Experts of a small language model: 256 experts in each of 6 layers.
Below are experts of layer 5 (counted from 0) of a mixture-of-experts language model. Rows are named router (the router's row for the expert), up (a neuron's input weights, with its number) and show model dimensions 96-191. Each number is 128 + 24 x the weight over its row's rms, rounded and kept within 0 to 255. Numbers have three digits each.
Before each expert's rows: a language model's description of what the expert responds to. This comes from a sample of Wikipedia text that the model never trained on.

# expert 21
What it handles: Opening parentheses, copulas. Opening parentheses before dates or qualifiers, like Burgos (1991–2020), and copulas is, are, was after a subject, often in section or list text.
router:100106126118121151088100125124145085156125091113150097136133117142151149115157108177104142160110099160115140124155106109103125120101131170144086125077138108143140104143141124152108158120134103130147116111114156118133135126153126137129141123092149128151114133091113102183140118097105136163
up0:096120088139108104127101102182168095145141106135153144108093137120144144115145128150090173128088093113157154119166100102089106140109165175160137124120193115109129134146145133087128141176156129161130149155134100154127143141145120156114133140097185110152125102124136066157135116118160139153
up1:100159101105110161125119136122143158139117154185108141170120103140176115104095120137126077146111129136087138108116126116165101152078167141115103123111116098122088165125106153114118087117101141123127159141099126127150108144121118154128118124127105124162164074145120091180163118122137115162
up2:142119157161112185100122114084138148125121178150115122098146119109134146101103125121141107128083158095112150092144097115116103135139090148143076134124145124131111081145106121120133132147126113145103131127149154108096104129114130082117114106125130109186159100114140088138156167117129124126
up3:124105115137146139122123139104091167146153069104107133117171123113148123163140074134119112182094126173109131097149126097096143175129146130131119143087172079172114132153130129133116147125122127095130113146140121112140148091095170092159147122095115109173113097139099129127085122129158134147
up4:130164126152113116072134139161104122124078122079141082104163140072148103134115131159093134156083123117176134127142099125112161125132133103097094157084149114139132099173105128148146116112105109109127119134122180111135120126136125126140126157128114172169104149131155098128110099127154134134
up5:125128121117130145154125095112126089123052112123135104111163126135157178109151137100172107147134113091102116156111154159140152113088117167103165115117121111110116103120133112077139140156105135116133130159101137133126115111090128131151100137128142092129148123118156090137129165163076164150
up6:151137099140093135115118146119128089138114099117077127122128144116133158169131106168112130129168132120143130103149086106104148122154098159121112092130126094102113118107105125129128131108146118134122139124173139136132136131174106110113153112079125183136130125113133092105175111166155163130
up7:116133091111111149138115131132135117136136112132109075145103105186150115077128147136139144127159129111126116154126144132133093135144118166140130152127125125111135077165102141120138087136121127134095135151155135129161146101130133114147148097148104116069130115134138144103110112096160081170
up8:113077094121148173099141122149099086089146110124142116156123151104148151171128095191181141100143155135129121122146081154140154139104096138107131086145127120162107107131171090111123129096153064140118118164137134134071146120128148138149133111062108115141142147135110140115116082141143147159
up9:117125103135106109152087144131153109107066120162120164151105159108130196117153137093104126151136143067129134157120136159150139120116141150121148121102131115104117103086109116096128148130137091062120123131118152164123111108147139111108111124117151096123145110119113112127123153126125131129
up10:143120093125123059133154124162115138131141142104110134123160115113144144149200151108148130135132133139115093156102145065125106131146130108138091128109115104079155144120122142165093156116086182134118114141119154150114108104138105097148129115117127124125092120103078102129155085157140146156
up11:096130108105166144107119154118188145149142149118092111167086153124158115154149150152124096152072108178132131125122115122153161101148082189151077099122134121135122106143129143139135130124123155150106101125144130119134116121117111110166159116144140148183153117140134104114141091133120155114
up12:147138138128108132132105132107114151186118122092148120128153125157115138163110136133150126138102137144137126154124076163188135130125123158112054121143205122131100122125131102156100100099114140133089102122090169136148133117122119125121151167102099162169076130138106118175135118143138109122
up13:123107151129131164135123133118126155101098099131120120168169122133097164116144096080116128181124089151126101086122136138088159132159141144105123126098117132102125136099073182182098103149105099112135154101106136113133177098140154123148108114135118096164131115145167145144149172089122149135
up14:125147102069151079139085134141116116114140117118138142141133097124147085162130152151131116130121157161137137126144118112118124120094102144138042115112101090156154126133103132121123109118125142142146167132147157123140145148146095112128137131116135133120100137122153112129109107131167101134
up15:142141102110091158155133162099112075116127095125183108117118125128144133133177106145143201095095112130156144165129157155145125126102123135159134118136184131123107122103133107159102084120085087147124126124141128127148154128131147096129160111114156161106113140135100111112153137123101110120
up16:113140145146114149110139150157104102163098129107115122139161110119150156129122133190130145134121124185126134142196115093127131136137105095129122161116123097089127163154116144150175135189122158121122120159134136139113138156100182062114098158152155094144159154112137170069133149129086161136
up17:118122153147126125145093125124122124131109092174148170121142147160119150127143142143159151125106157062145130137169120151132084112116119143125193146128128139140123138154089112104100119110154129125110123128161132092094178123183090145126074142111138153129125119111126099145138106096118126113
up18:097154115147090145131099146083129094130151087115118134182136141116132156174132113148125114201110141207125140121091102130116092146100175140082100162141115127130102142146133100110148146143131167126078124139150162130147148126148145086137108114132128128108099120103134104121164161157086123125
up19:124117138139105123107130146111166099158127114109166106145157123123180142116135096167123112116133154100127155101138164124123173155061135131125138152131132114162103131149106150151105114137135107128151139109114102131103129097133093062108108133153140167119125158152130130114130178069191105131
up20:112137156113138153147130138149137117149135119117146132158104118147093135126123093128129166139134156184101159189145138135118115125119148168132107109101165140136144108180105168126136127118175161104136126126140144168156170149121101091144136087144122169175125148136107130115121105070131107161
up21:129172134098137118140140141154097124116132105152110108134121151110164103115196150107119133168094136159107091158126127120171125137144117118127104122109120136096113123138116115114053137077103109141110154136151152145129137140105134140141133136117113112095106105134124087117131158134082188188
up22:135098142122150115128151120129167114122160093106116119116194125095134086156123101158135128148159159172106092168126131111120060137094131105119148125139125108117175145135154100111096119098121120148131102176094111107117121192116132150109084120169155128146133111139125119090124125107067096117
up23:134124144077097117100144124148118097146115097164142133132123126091153156088121104103118116185162100115071178148122114130119101098112119118151117112065110113102090111174130143091128120094139095146142120149113139124113136133128128103114107118140166135139092113096125122121128120123098173123
up24:150145102156100104110102144084116121151112073182118124142105103118161149112134117121163127127109131120125153131129139116126131134095125142125102125162121078139100121175131141125110110151138138148140137145136132101093109178128125137090133128154134104135097104142160131131078143135168101145
up25:144110152131107143106112149126124144108094119135128123147111144061170078151150082152159187106129129153124125140123183141140082091122140110132118142113132161133120112116114117146105129169163140118131117113153155142123080126098123172126105115089099117112132127141151099145115167152126143093
up26:115113101112108147117152118135079108145131099113141121095120129134163144088132105135132154114134091141141083118124128087113101124144134148161120116143105112175170141120129126139104098148118150098170103112160138086132142110129148138169174125080090116166104140150132073121124166151097125115
up27:110103132133126141133081106125140109128098123156165130135111160108131114114098089122119111124118154144157133104189084129124134113129107185088121137140140154136136138071127129104126132116116164108102085142143143092113126121125134138101125148162115121086092098149146122154179091140122130141
up28:111131134142140173100109095125154142138110158131097107090120125116126165126141122150110136099132140151120169167143073150121073110109167182104074146151168082133130104137105127100111122111115143092176108136099146156097145130086112129134124122129126091161152151115124124111099113116137172097
up29:128156117116128168119170126127093163151134074082121127140097126118134099163127089165146103113139174104130143142171089138145153118127156115142112126104139071110098132100095100128143114115092165119148115149125140148149127138135125173112171124112119181147125124132101150145098143141146113200
up30:131093150122095106105139142148132112136098135113151118146123135125112149184133110120114065128171117170140159143167136143185157143109163116113100104121123113114160112158086106156119123118121154115153122165124117120132136140079151124105138115080170093155128117162073092110105096106093121133
up31:120131129142137138134138139129159119128142112096127117108130112148151133128151150125124159140109108219093155162151120116136116111124153115151067150088192106134124158143130131125073117139097115105156137114108133119112105209085138145110091126110116148170122105125146117137119146099111132150
up32:099098087093145120119115148136074079102097164112110120133172119132105126107115129125105114103123120136181126120131121132077143153138146158169121135153150107148121139160118084106114133149144116118176105131152128109136105116129173131112130109093145138145128168105121111117102154076147135098
up33:113157126106174102177092125152121094119142129133106130145110140166206105165160139147122141153138121107105130143163124112101100119159138141134109130127122136115126119170135142080119171128112143131109157122107169113124123133163128129150150142145083134147088148102141164188135159122077132153
up34:077111127125099115136142140120120117108132137148140100137111146150130136105125150100150124156133110177139172120166122112129121126139144110128130147121119139130149094164115133137149108131113108099145106135076083141125133104095144148134137119097117130097128133168133125092121156166080151170
up35:140132135132147128144114131157131127136120145088109128121154108152120157163155080110106137159136140133100132132155138095124126107108152143133093176131155099143131136132120101154091115119111157142152115125128197108133127161146162112141100139094157114120131119074062123152153102154140158126
up36:086118134092127165121168114124132160126170133093163139076078171171131125102146158127138136123127133140110119116134129169105131173160119154110121115130125136128116109131147108096120146121125136101136122143077100165149145117129074117106142107176102152139110138086111103158111174092129078191
up37:141090131148135146094153129149132145150100129085135102092135129092097128170119133147131111115105104146162124177113108158177124127137140119109160098097121130109142159088148105139127118131053089109117108140107154144116118124139088120143196133099148149170136131157092115155108077150096140096
up38:143148131097142108127110125111129153098136094147196129115090182101131135153139123175152141169153153093155126141141128140127143144151121118102167115138096127136154154117129161139126134166122098138133132142112178149154147157138112150121124139100157124110115121167098117101117153137119121117
up39:120097095162124105119104099143117136169131120107119186116156134120113126148074139160100084116129121121100133138131150121128146106125130131096064123160135181121119121163137126156116116149147136145111116119098172117141124169138169187113089145089146117124165124101110083158148102143135095138
up40:161098143154133123153147142085104138118081152121106088117122136147121109132111121161143098140113108162086155093089123117125142131167148136142126106119140129117136134105174114112115130123076134099119126135146146131128150101086131177144118126121137121120164069129135086168115101100097125135
up41:151128146100112131116147124094154106108119139125127113126095088153135135131138102108127134142176104129155114151134132137125182122160138151141051140100128097090117101147132174145169119140095099119105128113134155136142129114150117118122099110159138137127104165126078132140112133131151130127
up42:118158102115101119140112101100150170160173135154097188128149115143159118125114114136131101132126131137105118089131127153149131138113115120155115192167118133125084134144124118147155132103187119141134110109120133106126184120123131134143155108082114141168149112146146102160128112153129108124
up43:114098119163102150067129144146180128098128136163119148162128131125163147081136154101153121089162096087123112122105126117140163096151113089114134086119137111131152145159116100113107170162175100091137140112114135158080080129134130128129160145064120130101129138101121161133081136155077144123
up44:110112119098134113133119105083152118138138096124129077132142141134143151155166145134077116170131157141087101125126118073121084106164140162144062131101143106152145097194116144119119146102103125121104096120096098107111135147106132153135141169135112139119100168129115123124159192114106159160
up45:125145133142144128146052147127111096107148124088130120131142106115147128141153164114096101166087129121060130194112112128176161128137139159099084167124150116141104077093157097177139145151118101102101143121148122126135153130134150128117174108151141118136088126158133107150169114127150167172
up46:165114101151109176137109132123106123134105096092112138116102107133136128114134113119107136191102129118130147130170136116087155111139150166119115110091148112093133091099112150136166140125088126138127124119105146135159093117146109172115153050133154168129108086109135102147182114156119143146
up47:154111118095133127134099105102118127121175108120082111084125130122148115140149103115129111196130147121092163087121110141083150149102120131148117162118095162146137116142153132149141127131111131151113121116107154096111102143120096138123175146122112122095111140099106116157081187123104153152

# expert 32
What it handles: Table and infobox punctuation. Pipes, dashes, colons and field labels in tables and infoboxes, such as review scores, sports results, and labels like Starring or Release.
router:106136102170125152105100096169113122134115136082145063115160105096126087124104099136102136163071150123097137145141141126088153153121120184094135116126143095137135142133102099124182133133120086108095122141131113138107114114107131101134120128107139108136115134113134109119113092122138158118
up0:085099132153078121111116124159154132154128114127137114107139092129145146129096100127121122152147134117130135127145093140111147180138121144112159120137141123193128107117125144085094120123130102112115103179108139105126073115090125129132104146202164134133116094154111114108146145120152075149
up1:089140087128106132132123139110117165091201170105094142134112135113110119104108119154133107140121150126104165128102142112128086141110129092134131110129086147136088167141141147147131119098152153114157128137143106120167098154157119179143138130113170111146156160124077114147120122138165114103
up2:105184112167139151110122125167093157129149117100126121100144137127117161137124090100130117140143129112085126134152141134122162113101113135129102121129162120111123136144122142124159115149109099085147124166106129134100142098078156114121154121133137148129111147126123102101155152100110165090
up3:126133146148118108119143087108133172134145145118111124112146130168121143129136132122100151097131123164118149149160113135131127157135126129165151128141094141156106157117126124099063111134135089148107115178114132133148120110130144132109156115110084128110164115094079088079135120113128108142
up4:105108122130165097100109102162087119099095126156151098152154112115117098119065113140077136109113160138126151146102138110096110121104132178129134133137110155112126176123107139112129154117145121149139124104150108135095076128114130110127132115120146116086142133135101083150127133177139123100
up5:162130126146107129121145166110112071089088127093112077131117130086121135092169120124101141131087108089106139113162093125112182134149101156122121097108122139131139143145129167127188175142153123169088135151137124068111080109126147132156094101135136113096113130127125081135155131126102131141
up6:088127101117132141107171103113098134144096102106136116118152118107130152164108073168115155206097153125101147127135132144137119105106167141098179146133144140125136109149154111109171105111156136090122141141124166099123153113145090113137130121174113124202160146133142100135130119106091157108
up7:153193128176155180155095138121113127098130114115086111132176091107131132117142109115125115115107126102098149130176122141142110133151094143179160091128162115130111130099127132137156115143099091136124143120087142113127131131125131150115102149111107126157141131115125149130104110158123103118
up8:100110128125153132116142112166159089102118053132150109125147153148131075106101127148170121108137127163122140148109122099171133132090123130153142108153089093149126182119115109126121132112118130099113137145098131145140127126114136127144120108114153131107133149050112090117118119115130091161
up9:139164145165075120119134092139109113164156113108110116130149086092128159120148153098121105158119146164124140099144132117141103101132134160084109125106155121124131158114098129138140102100125131175116161196134109147146135082140131144119134092096131117112102160140048143134113108150168121164
up10:169142147156133118158133105110132111106092157115079126066174128113145142146169154137112166145124136129119110088112134130140152115130124142122132119104117109094119150124109105133150154115099131083161128088112100166150075149070083158104192144095125162126105163120152133103139145136158168132
up11:109149087159137124124116123091195095142111144072111115121133112103138164151096154123115090129078154156088126134078067183066117128087123166122121148158103133098123109088086144111140110123142168095146107122133154116103133146103144143088101153118126152112122122108142101137185140120143104141
up12:137143153175095134089128147088147129146151137120119106108143119108092145134150103131131134124126108110062134102107173160127163117135130186118133082127129093109138082117155118128177086142148107138103100169120120138125147099137089095181145157154108114146084157107131131166141083171115155084
up13:132136109118167153131155090122185098126133116108115163114148134080129095157099131115142140133090117085080157092102157114141146127157125120112110137115125107100100119162103105118092111167100109105133131130136070143105115099096108133165092127146124152090132140134118108114120070136171139121
up14:118135109137177124131079099132102124104134133112132125140142124126078151102084081123067169125127163119144097162122092151143169136138126186162161141088131103128162141118104149104157111122145094140072112151127141134151104116106105144161119099156080127126148142124112113163101110127108103151
up15:142134154142099126156179151126157101142129128115133150116160108118116135123154139129124086144119145150095166121100152159138143153114147140136156125126082106131142116166104126112145078121159127065117094153143115130151116152115110094134135127113129152112116128096136100095083134159142153113
up16:098145116117135128127116154113118131117120111116169083112158100142118100111150073109120123152079152139156166135158137087115140144098140129121122150112116093142085112120157118149133100107114155151107119137170156132119135119107116054154126125135107116115133170128093118152124115121174138082
up17:129112115136134113118113126149095131121126106105151161160078150167075123099123103154146149126129105134173092105142134103130147167101134145144133130135103125129143123112117144142208102098138172134079120089128156131151096112150084107129162137125105141112117147104117129101113162091143149161
up18:089112128117183141117088103092109167127151113073152146091147127122121143146125074126123128107090140136097150101108152119124149136138107135130146144128120118126126157139047116159129159158109123128158154143148118121137117125139091097133097140127121130107185120099090099093158164126136139115
up19:169120104122152140180129177170136116083098103154161142132121112162171135138140099115102155137121110095095123149144151127144121113141183143133183099132137142142124159139120160120072114096113125141145077114147137120112121139129159113100117128112147101107163123133146107139139133136113173104
up20:103111093110112111083138107138108146136109107139140167142176130089119082102175093140116125094108131137136130175111148127130193131102139169129131116120144108112154134138113183121146106120104089179100097130143142104162108174105108106105123115129085131116165139104134132127102128138149082136
up21:109155135123077135141131167163101137122121093123125120129131136152129103087154101156127142128126164140082079119138123089131160139126099149148133150157148140119142189134121098114167124158099114115120146124118158178071097130090151148134085139093137147118156162096142036124131104140170129113
up22:111132120136171092116139048136173174147118109117084129102140122117108156114107125131134092149137154150118118122163107145130158101133127138095127108094118117127130115148107126132110153107088070142108133184129144141142140111102163098137124103118171115112103139124094082104156127125187124185
up23:135144107131121161095119141119142123105106129113110093137127157124122134158102125095102119109125138127098124167131157123133104137121143113127136134108125138086139141099105131156105170072120165111121120116138132150160142146122172087153142147127154106148128143138096131148131113102211126146
up24:163154158113098163134137145089084113127158147110149093097149107163119116111131126117094126186144151137080141128159135111069130144128163156106152118112136140109123138135154122130172151123161088125116125121129175139117158136180113122178109119147115137139099113139141112149125099183141116136
up25:178135161116141098147152081114140119111127126104095133125175124118134147113133120155136152136105113144081162119114124086076157104146179126125161138109132094140085154136120114139200153136129136113143115167125111170108091147107101136112136169130136134140121144124115120162116101163143161127
up26:124132121117128189143160116154112120119119092109120135104122145137135103160130147095092164119149084141142144143139151123099106152142146115120099144130170152150168100100141121078119071113074117085140152122114153125133129137131128170117136143089117145118091091167119130147133142130153122137
up27:127124106138128115104156119135108140104137123110149098133182108141113158099131140136149120133142145151077118140160079144116139149127128197139095143111157164059188161146140123140127113112146082146104142137115122108079132118105146130106161170117113103136128063114093107123152136105111157149
up28:137136134127136129118112138135126124121116104137141143124161181119142094125115072150111103164150180163113120123122104158125176109057106154093126070124162108114123157138155148126159089117166106115127149127127128130152058114120151102151076169131123131113130107134138111142102120170131178141
up29:134119131112151051103144128120085165141143131123144116130107108145139156082089123144121136154109136114131075140175136105108129173112161138076115173145115121131122129152150100158125141117108175093107132115130126169102091112108109115153142130147147095212132142138123087099145152136143150109
up30:107167094120160113113108118125141121123157138128144105092151107087130109094131131113143101104130164072096142127120122130109159124121070149090118135100113121117097089165100152156126152128170076075170113122157150107149121071163152089144111084130138129127144114166128142114137105084146144117
up31:136054153106166121163128089105103111163126139113119160124124106139154127100097118148145125143145097151093169120126117113169110140143115125110160123141133171131128151176110120144089125115137143135094100149135150098082131120154125107136102129146101112120117159156151163161127152157128140135
up32:094113063138166112133148135149166112153087115127158130140115104117115111099145152146110147160097110163105092130127144122085110130151125104075152147153102132149168096142109126137153161129115124116128148149190129140127103147118133128138075079145134157149096190100134093139133151137146111156
up33:112113126095169161134123136170162128138131136089106170138161143086145152108144133153173136139131136145156124093168141151148154143084132140157108093126115077124108135145124139073117102125122112106125112121157144108075137171126149100117136137139121100108126115132104142126137084139172150119
up34:093134144118126133147133145109139127132134100163128136113115099093153137126159067148145140140104128198121153047119160120104107130179146112138134135125119095111135137134119097108141140126105151115130144134109107141133167074111084103114091122118125107129071109127104165136137120083143154140
up35:090144143170108109127112093148125129140116139120130103130133133151156151094161129118167149119107107137188116161070143121139134120133158178152124137097177129165112115125110065092154152116118139125121092116124097094129113108106110139099131114086126131119109150098125134091120124140113138136
up36:130077069159099137153139142142092112140186112124150140106137085138130173137112114136104114152141130142102093136138182146175136128148139146106143077109099089137128117105169118112128139158146134101131130119138160119144096123128116120124123071122085115129125124111126117136115088171173122077
up37:125151105149114097137150113103137134143133104122110101120176134125067102108163086116132126124125134129111133114156124135138146178116133114152151149171126151102112182142100139190111119115100107143083152101136109086129112096106133123110105139128147104122137153146102114131094135125162159146
up38:098100119123143111119118114138165131137085087102136117139140141143147113084065119137118082129135155135086118149139108117113129120110161219118129156149125135123135137143116154072172114135143150076128102095106088128109115136183113129135165114119107141123140154148127135137144157134137138116
up39:124100117103122140100132124111120121125130105130157124116101080126147133134132092125123089130139116107107133097130107099098065144130151146135111099129094131165141136126116116112111122140141140150092106151089138112094125148121109110171196177145150134138143145138112142079109107106126141148
up40:150123087122131155122142137172129139111104142155102118092122174145128119126118107155120149124104171111132123156165133131116088156131112169075112136156121114128147163107089158131132148132100135119095151128182105145151109129144159162142141087129143143139179159167112105109145123176140154187
up41:130104140150110125186113115091085139099151132125135102130110119150168099166154101094157130136147162128137143139146108150109133130111135178147124122056136101106097114129124125159137125134088110122121118118088110114128159162111098140144137091111139137102114112158110100085120122091120128130
up42:123103077182121124132152097155148086114123121134115104157133117145143133121107080174106129123155119137074158140075122135134101127110141163098137103159098132094128127147121112108145108080105109177102138105100105128137114098126060128097151163133137134106117140118128124131121107136112150140
up43:136120135147137131144083148118064089139131128088096101101172128126155116129116120112100144191143112140167162125125107118086155127137164157150081115091115130076159122124131150121189130149158133127082193120104118085105064118136131140131166116103087146106092138106094130126121103143115150139
up44:152142064101115151118117144146134121151103086130132140089166120168151134150116100123111097113148146213105127147106120127146128100105130150090131111096149119158148155115092176152088101101144137101154086148164129149140142151110151122132125130108108115135158121150104117083141106100092129169
up45:126136119136130114096115072155124126127177117103134116132131101105142158099147077122127102119103133153097109150121131118140139156137125175154125138132154098170130133149162113130124162090111127073115175100145105131101115154134142125142176157148115137095152114104149082098151127102117157120
up46:142145124095121154106133115141115128142114105068126093097123156146108103106157105116166140146168074133121135145107147179107142140134193116130137153106166139093138135188127133193148107151098141141113118127161145091125118152090139157116120150129086110089131127144104135099101142143174120136
up47:138094128144140131114127122115152142132134123123123105094088149125114066122125139110109112142114134153122128101163134134125132118138095128137136080100164137110153131121152125128125158139138170127099112157141113128137131091121152108161121118152175112125091097121144091123115114110167134117